From a checkpoint of a small mixture-of-experts model trained on Wikipedia.
Size: width 256, vocabulary 32000, 126M parameters.
Experts: 32 experts in each of 13 layers, 320 dReLU neurons an expert.
Training: a variant of SOAP for the experts, 717M tokens.
Below are experts of layer 7 (counted from 0) of a mixture-of-experts language model. Rows are named router (the router's row for the expert), gate (a neuron's input weights, with its number), up (a neuron's input weights, with its number), down (a neuron's output weights, with its number) and show model dimensions 0-255. Each number is 200 + 20 x the weight over its row's rms, rounded and kept within 0 to 999.
Before each expert's rows: "comes before" lists some tokens at least twice as common just after its tokens as in all text; "mostly gets" lists some tokens that are sent to it at least half of the time. This comes from a sample of Wikipedia text that the model never trained on. Tokens count by the router's weight.

# expert 0
comes before: " |", " m", " km", "th", " ft", " years"
mostly gets: " 200", " 400", " 300", " 60", " 100", " 500"
router,228,215,150,206,207,202,200,203,196,188,243,202,218,178,189,222,190,165,208,223,187,211,195,187,218,220,182,203,180,203,181,197,181,214,195,210,211,183,211,205,159,214,216,173,215,186,188,198,249,165,209,213,188,205,202,209,169,220,217,197,197,227,183,222,225,224,181,220,208,190,214,183,232,194,248,191,209,224,218,202,221,190,191,161,194,169,228,217,212,219,200,210,203,213,185,187,218,196,162,195,198,195,199,177,206,227,219,211,225,231,229,236,215,228,216,224,180,216,222,176,218,232,216,215,171,176,182,201,212,247,182,223,207,175,204,222,211,166,189,217,212,217,263,203,229,213,184,184,191,216,206,199,203,202,155,209,184,221,219,209,186,197,205,190,194,183,213,195,211,191,219,174,190,184,222,203,206,202,194,186,236,182,193,213,236,195,211,195,184,203,228,190,178,208,205,198,207,195,226,199,173,181,250,193,210,175,221,189,195,219,213,166,226,200,197,219,240,222,171,219,190,152,199,196,215,207,209,215,196,213,212,250,221,234,177,204,197,159,210,177,192,235,210,215,205,187,187,160,189,220,193,181,231,187,222,202
gate0,196,187,213,217,181,203,168,186,202,193,202,206,200,202,202,175,178,206,207,237,157,171,212,210,178,190,178,209,204,208,196,222,196,191,165,208,212,200,200,189,179,213,181,228,163,194,229,212,204,218,201,198,200,216,150,217,188,164,194,191,168,222,213,220,226,247,182,228,221,196,194,222,180,252,192,167,217,217,177,218,206,221,225,187,226,209,164,193,174,205,185,189,165,202,192,182,216,195,235,219,187,211,252,189,167,174,195,191,178,227,228,194,203,198,202,196,187,215,213,204,220,227,220,238,234,196,199,185,197,225,191,187,200,158,229,182,217,199,217,198,211,201,206,230,221,219,215,189,195,208,161,202,186,203,170,208,186,232,171,183,212,188,185,208,159,192,176,206,212,166,215,180,212,188,185,218,193,214,206,195,215,190,181,199,157,220,214,184,208,157,185,198,193,214,230,202,190,159,174,166,225,196,209,206,192,225,197,229,213,234,202,186,193,182,193,231,158,216,176,194,209,212,234,229,217,201,194,226,169,196,207,191,198,221,225,200,222,213,213,238,204,227,227,173,184,168,219,193,208,183,208,204,163,189,197,191
up0,220,172,232,217,201,200,161,179,190,197,192,235,203,221,211,163,160,203,197,232,153,156,202,213,178,197,194,198,182,204,195,243,210,208,190,208,216,213,204,176,172,194,190,212,171,180,209,201,213,217,198,205,183,188,194,207,198,175,206,192,189,205,203,208,225,244,181,241,223,215,206,217,172,237,185,178,227,201,167,229,204,210,228,179,208,225,179,202,173,208,197,176,189,198,188,204,231,223,199,206,195,199,237,198,173,177,184,200,173,225,211,210,210,178,204,207,173,212,194,213,194,221,226,239,247,210,205,176,196,214,189,193,201,176,222,180,201,202,201,216,200,204,210,243,228,229,220,174,188,217,167,179,184,189,169,204,169,217,175,165,207,165,201,197,158,192,182,203,224,204,209,193,214,190,192,234,190,222,207,183,203,206,215,213,139,215,228,172,205,192,204,194,201,219,238,189,190,171,198,191,214,213,216,193,202,200,212,202,228,229,198,205,204,200,202,212,167,221,206,194,231,227,217,218,230,180,215,231,177,194,204,214,220,221,203,242,215,206,240,243,203,214,232,192,194,166,210,188,202,193,205,201,152,198,195,220
down0,180,190,217,180,194,210,232,189,196,208,188,243,194,211,214,210,170,189,208,205,157,197,209,215,187,212,209,243,172,183,199,202,197,197,217,182,227,197,186,209,190,166,236,233,229,176,197,225,241,220,222,196,214,205,218,208,192,217,182,190,216,207,183,200,221,184,221,180,243,219,229,174,245,192,207,190,179,180,218,208,193,249,200,207,207,176,189,194,181,178,174,240,206,215,200,219,202,202,226,196,195,245,207,214,171,179,217,220,192,191,194,195,229,226,174,193,198,195,194,194,232,221,195,184,228,226,212,216,218,209,232,215,169,235,208,198,175,221,224,184,199,208,204,204,199,205,200,182,190,178,219,209,185,221,225,198,182,169,222,201,196,204,171,199,187,193,212,192,220,199,192,183,213,197,191,234,177,166,200,196,194,148,212,144,170,199,181,182,197,215,179,232,201,237,204,193,195,187,228,202,219,195,194,237,191,201,187,215,221,211,212,189,170,217,230,215,244,193,199,191,212,220,129,181,234,218,191,175,192,203,232,214,165,198,198,192,197,151,182,201,203,210,184,188,219,202,193,229,192,216,219,182,211,179,218,182
gate1,244,188,189,231,161,200,199,224,220,193,200,211,190,182,211,196,199,198,195,224,192,194,193,197,203,199,161,213,191,202,188,181,217,191,205,179,198,220,182,192,183,217,220,196,174,181,241,190,182,204,203,197,175,181,169,167,198,221,223,215,191,226,161,219,218,216,212,195,198,238,230,174,209,196,182,172,227,219,199,191,197,238,206,194,221,223,237,190,184,186,210,190,197,176,176,220,227,221,183,148,198,230,172,173,203,210,239,186,184,231,217,186,192,193,204,205,173,191,209,169,165,193,223,204,221,224,202,174,192,191,197,191,185,197,220,205,214,180,165,203,196,199,201,187,191,176,236,223,213,192,222,213,205,203,183,193,207,189,226,218,182,187,188,205,145,197,188,170,237,184,230,177,192,224,197,233,187,159,208,226,203,228,199,193,225,206,212,216,186,176,206,199,188,154,199,204,197,169,205,178,199,206,218,238,210,223,181,217,167,214,210,184,191,185,209,220,168,178,165,192,185,211,209,175,195,180,182,182,197,218,197,250,203,161,174,197,236,150,233,221,198,215,214,167,209,212,198,190,181,164,221,228,202,218,197,187
up1,225,190,190,203,173,202,228,219,192,185,183,197,201,186,215,195,181,189,197,227,181,187,196,207,191,182,162,195,219,217,182,199,224,170,212,184,181,168,189,197,183,214,221,185,177,188,228,173,200,216,206,216,169,183,158,181,200,218,234,212,187,215,157,230,215,217,216,214,202,229,236,172,206,208,188,185,223,211,196,179,184,229,196,209,221,220,206,159,194,181,205,197,197,174,178,213,244,221,192,156,207,208,198,174,203,218,250,192,174,213,196,202,202,181,194,187,188,184,192,188,187,188,195,205,202,230,209,182,205,188,204,197,190,188,203,204,244,173,164,205,210,205,194,202,231,176,241,229,235,196,197,209,186,207,167,179,205,198,202,249,178,162,176,185,160,211,182,173,246,203,246,178,196,219,199,219,191,173,196,220,198,198,198,195,213,218,222,213,195,177,229,208,185,161,221,185,215,171,176,183,185,188,221,226,211,202,199,209,173,210,221,188,191,177,193,222,148,177,184,167,196,214,205,182,178,180,200,183,195,215,181,242,198,169,171,194,222,166,223,210,180,218,219,183,220,225,202,196,173,181,210,236,208,215,180,202
down1,163,193,217,186,143,188,216,190,232,162,187,179,204,218,197,237,188,198,216,221,193,212,200,200,169,288,206,202,209,224,165,213,238,195,198,208,227,189,197,183,153,185,236,193,202,197,210,207,189,210,203,203,212,205,229,168,184,185,211,199,206,209,218,204,189,253,211,202,174,179,187,208,217,170,213,195,209,175,198,196,207,217,197,185,208,220,208,221,237,218,194,206,215,182,194,206,168,230,193,185,212,204,194,216,181,208,193,191,194,190,195,197,173,198,208,177,207,225,215,227,186,188,244,180,206,227,239,190,182,200,192,217,195,191,189,195,167,193,190,218,185,216,200,200,202,199,193,187,165,198,215,225,226,199,205,222,195,180,188,192,167,187,189,193,194,199,179,222,151,190,236,189,189,179,189,163,185,192,218,205,176,159,165,157,197,190,200,204,213,208,186,194,250,197,192,196,224,161,207,199,214,215,179,165,187,188,210,194,191,187,172,189,196,226,201,209,220,201,201,156,201,209,218,165,173,173,226,182,193,221,207,200,189,249,198,203,187,180,240,216,206,173,231,232,179,203,194,191,206,183,225,197,189,209,190,178
gate2,180,211,194,193,196,195,200,184,190,189,208,184,208,180,216,178,209,177,205,230,204,207,243,203,174,203,192,172,192,204,206,168,200,185,191,183,179,204,184,206,204,171,220,211,241,198,173,222,177,206,208,205,169,177,227,223,187,205,173,182,198,175,216,209,199,217,194,219,191,193,224,177,142,266,196,212,220,181,213,172,199,170,209,189,227,177,225,217,227,200,177,189,217,199,161,188,155,210,255,207,184,208,193,184,178,199,205,225,217,218,200,178,217,211,198,182,201,183,194,193,193,224,235,178,200,206,214,173,185,216,184,253,212,235,195,205,200,223,214,180,181,212,202,237,204,253,187,202,186,194,184,201,177,199,173,179,198,207,194,194,189,201,175,222,186,189,219,179,219,205,198,239,186,163,195,201,216,214,181,204,253,210,194,210,213,204,232,183,172,221,222,225,202,169,210,191,206,232,226,210,190,179,221,213,206,228,231,203,205,231,165,197,189,193,227,181,238,212,188,208,162,193,209,238,198,213,209,217,219,223,207,233,199,208,218,191,208,210,192,176,220,240,174,192,178,209,179,174,195,209,206,205,199,174,164,184
up2,196,198,203,194,219,181,237,172,184,185,210,185,211,211,219,192,182,176,212,262,183,203,246,206,159,184,199,195,192,204,211,180,200,173,194,179,195,200,207,208,185,178,202,198,235,201,180,224,177,207,244,189,188,183,239,227,183,244,221,190,183,189,194,231,218,220,202,189,187,189,225,184,149,238,207,207,195,197,202,174,187,190,255,191,220,204,190,197,222,193,193,185,227,223,191,201,192,222,233,205,173,193,194,183,188,194,202,226,225,203,184,193,195,196,177,166,197,181,192,166,191,202,203,175,196,193,208,178,179,204,208,228,201,239,208,232,203,205,214,197,196,201,208,229,216,213,195,212,180,186,160,182,192,209,165,170,186,206,192,180,190,218,164,197,204,208,222,188,198,229,197,240,221,165,201,188,223,221,188,204,238,192,179,191,215,215,211,169,179,217,203,207,236,171,194,192,207,212,209,209,213,170,219,226,179,252,235,191,188,211,194,228,171,191,224,192,226,214,180,203,173,222,205,219,195,227,204,236,212,211,193,234,221,195,219,164,219,209,194,170,185,247,166,205,164,205,185,179,214,203,218,218,219,177,205,202
down2,212,226,177,178,190,194,204,200,181,166,221,203,189,217,204,196,201,192,202,182,214,206,217,191,217,231,225,211,180,182,210,173,174,219,204,219,219,225,235,179,217,216,190,220,170,238,218,209,182,175,208,182,234,203,205,201,174,198,206,207,233,183,192,231,204,195,183,192,201,224,176,204,202,222,172,182,207,213,173,198,208,238,155,215,177,211,187,180,223,188,228,210,206,187,187,193,196,190,184,180,234,177,194,195,176,204,181,168,218,198,213,229,254,185,198,167,188,235,225,185,214,173,209,216,196,171,199,187,224,172,199,195,175,215,189,167,216,235,195,225,181,198,201,185,219,190,167,198,225,228,214,204,181,200,148,210,152,206,221,224,198,204,206,195,185,253,194,198,186,230,189,166,203,183,202,207,195,181,244,187,210,214,230,182,184,184,204,212,191,188,229,272,166,217,220,194,219,179,146,185,186,159,196,214,199,184,184,176,207,195,174,187,181,209,213,226,190,230,215,213,208,211,222,213,182,221,195,226,203,178,206,209,172,198,181,210,194,200,195,175,185,224,177,204,190,209,223,209,180,209,180,204,211,203,175,223
gate3,200,184,215,214,195,226,193,229,180,204,202,206,210,167,223,208,195,193,226,188,215,203,206,205,205,224,205,187,206,216,203,208,184,175,238,221,215,221,192,193,207,204,208,199,204,154,189,215,201,235,194,212,208,173,221,246,228,198,179,198,209,200,239,217,190,222,228,226,181,206,193,183,179,186,168,218,248,227,168,200,172,242,219,193,205,171,170,230,214,174,200,235,225,209,228,209,191,215,222,205,202,183,202,203,173,231,233,208,210,181,203,209,220,200,226,162,207,215,178,187,194,217,188,189,206,206,191,234,228,197,239,216,218,179,191,213,194,195,189,193,228,209,201,192,240,193,163,202,202,225,189,189,185,204,195,222,229,181,215,216,199,227,203,207,208,167,186,220,197,218,196,217,189,194,214,212,208,183,176,220,192,186,174,239,199,178,179,189,193,186,187,194,265,188,174,172,193,212,225,242,179,187,201,201,172,190,176,226,185,224,178,261,210,212,185,206,203,239,197,213,174,199,173,204,209,204,238,181,199,149,165,240,203,193,184,216,237,194,190,201,211,214,231,210,188,190,212,178,162,187,193,208,205,185,188,210
up3,208,186,215,196,218,208,194,217,181,191,226,194,213,190,227,220,197,201,233,184,223,211,220,195,214,233,219,187,211,214,202,185,193,184,228,208,218,245,208,197,216,201,183,181,204,180,190,211,176,246,175,191,198,207,214,239,210,202,187,194,207,210,228,209,185,214,222,199,204,163,190,168,202,174,180,246,221,213,191,213,185,249,191,171,191,186,174,218,222,196,203,240,212,209,230,176,189,242,210,189,196,166,201,222,179,225,191,206,231,194,211,197,231,223,194,178,221,207,161,186,214,203,180,188,209,194,220,216,237,184,244,210,212,182,155,228,196,192,206,180,216,234,167,184,206,215,149,194,183,186,186,204,169,203,209,219,215,190,222,207,206,248,202,185,197,153,187,219,205,192,195,209,181,218,211,200,241,178,193,215,183,188,189,240,202,181,207,194,193,188,186,193,250,190,207,177,192,197,204,242,167,207,201,219,185,205,190,206,193,209,209,232,223,204,205,231,202,241,198,222,185,198,204,198,189,221,216,208,197,163,185,236,196,211,187,204,237,203,192,202,194,188,243,227,201,171,212,162,181,210,201,230,215,183,167,228
down3,196,172,231,189,188,215,209,178,186,217,187,227,212,191,211,192,216,165,198,226,161,169,174,185,191,197,226,203,203,182,182,199,164,191,198,179,188,206,232,196,201,189,159,190,209,186,185,173,196,171,203,187,228,189,222,219,175,190,163,173,227,164,175,241,225,178,205,189,192,207,168,202,201,155,239,176,176,207,203,193,194,219,195,194,178,189,225,204,215,175,190,186,189,213,227,196,215,174,194,229,231,155,199,187,180,206,207,198,226,222,188,195,193,199,206,189,178,185,177,187,214,184,199,187,195,173,196,248,192,198,185,181,210,199,201,191,204,230,226,190,217,176,220,199,213,172,215,223,231,205,187,174,231,167,230,196,207,155,180,188,180,190,223,245,203,190,240,197,213,207,190,210,152,207,201,189,210,230,189,166,179,186,183,215,175,179,199,198,212,157,209,215,209,255,168,190,192,228,182,198,212,237,196,222,230,201,194,189,211,178,205,194,205,194,200,207,199,197,201,144,199,184,221,208,189,189,207,205,183,213,225,186,210,213,200,196,201,183,188,196,179,226,191,142,201,175,221,191,233,212,195,195,198,175,168,201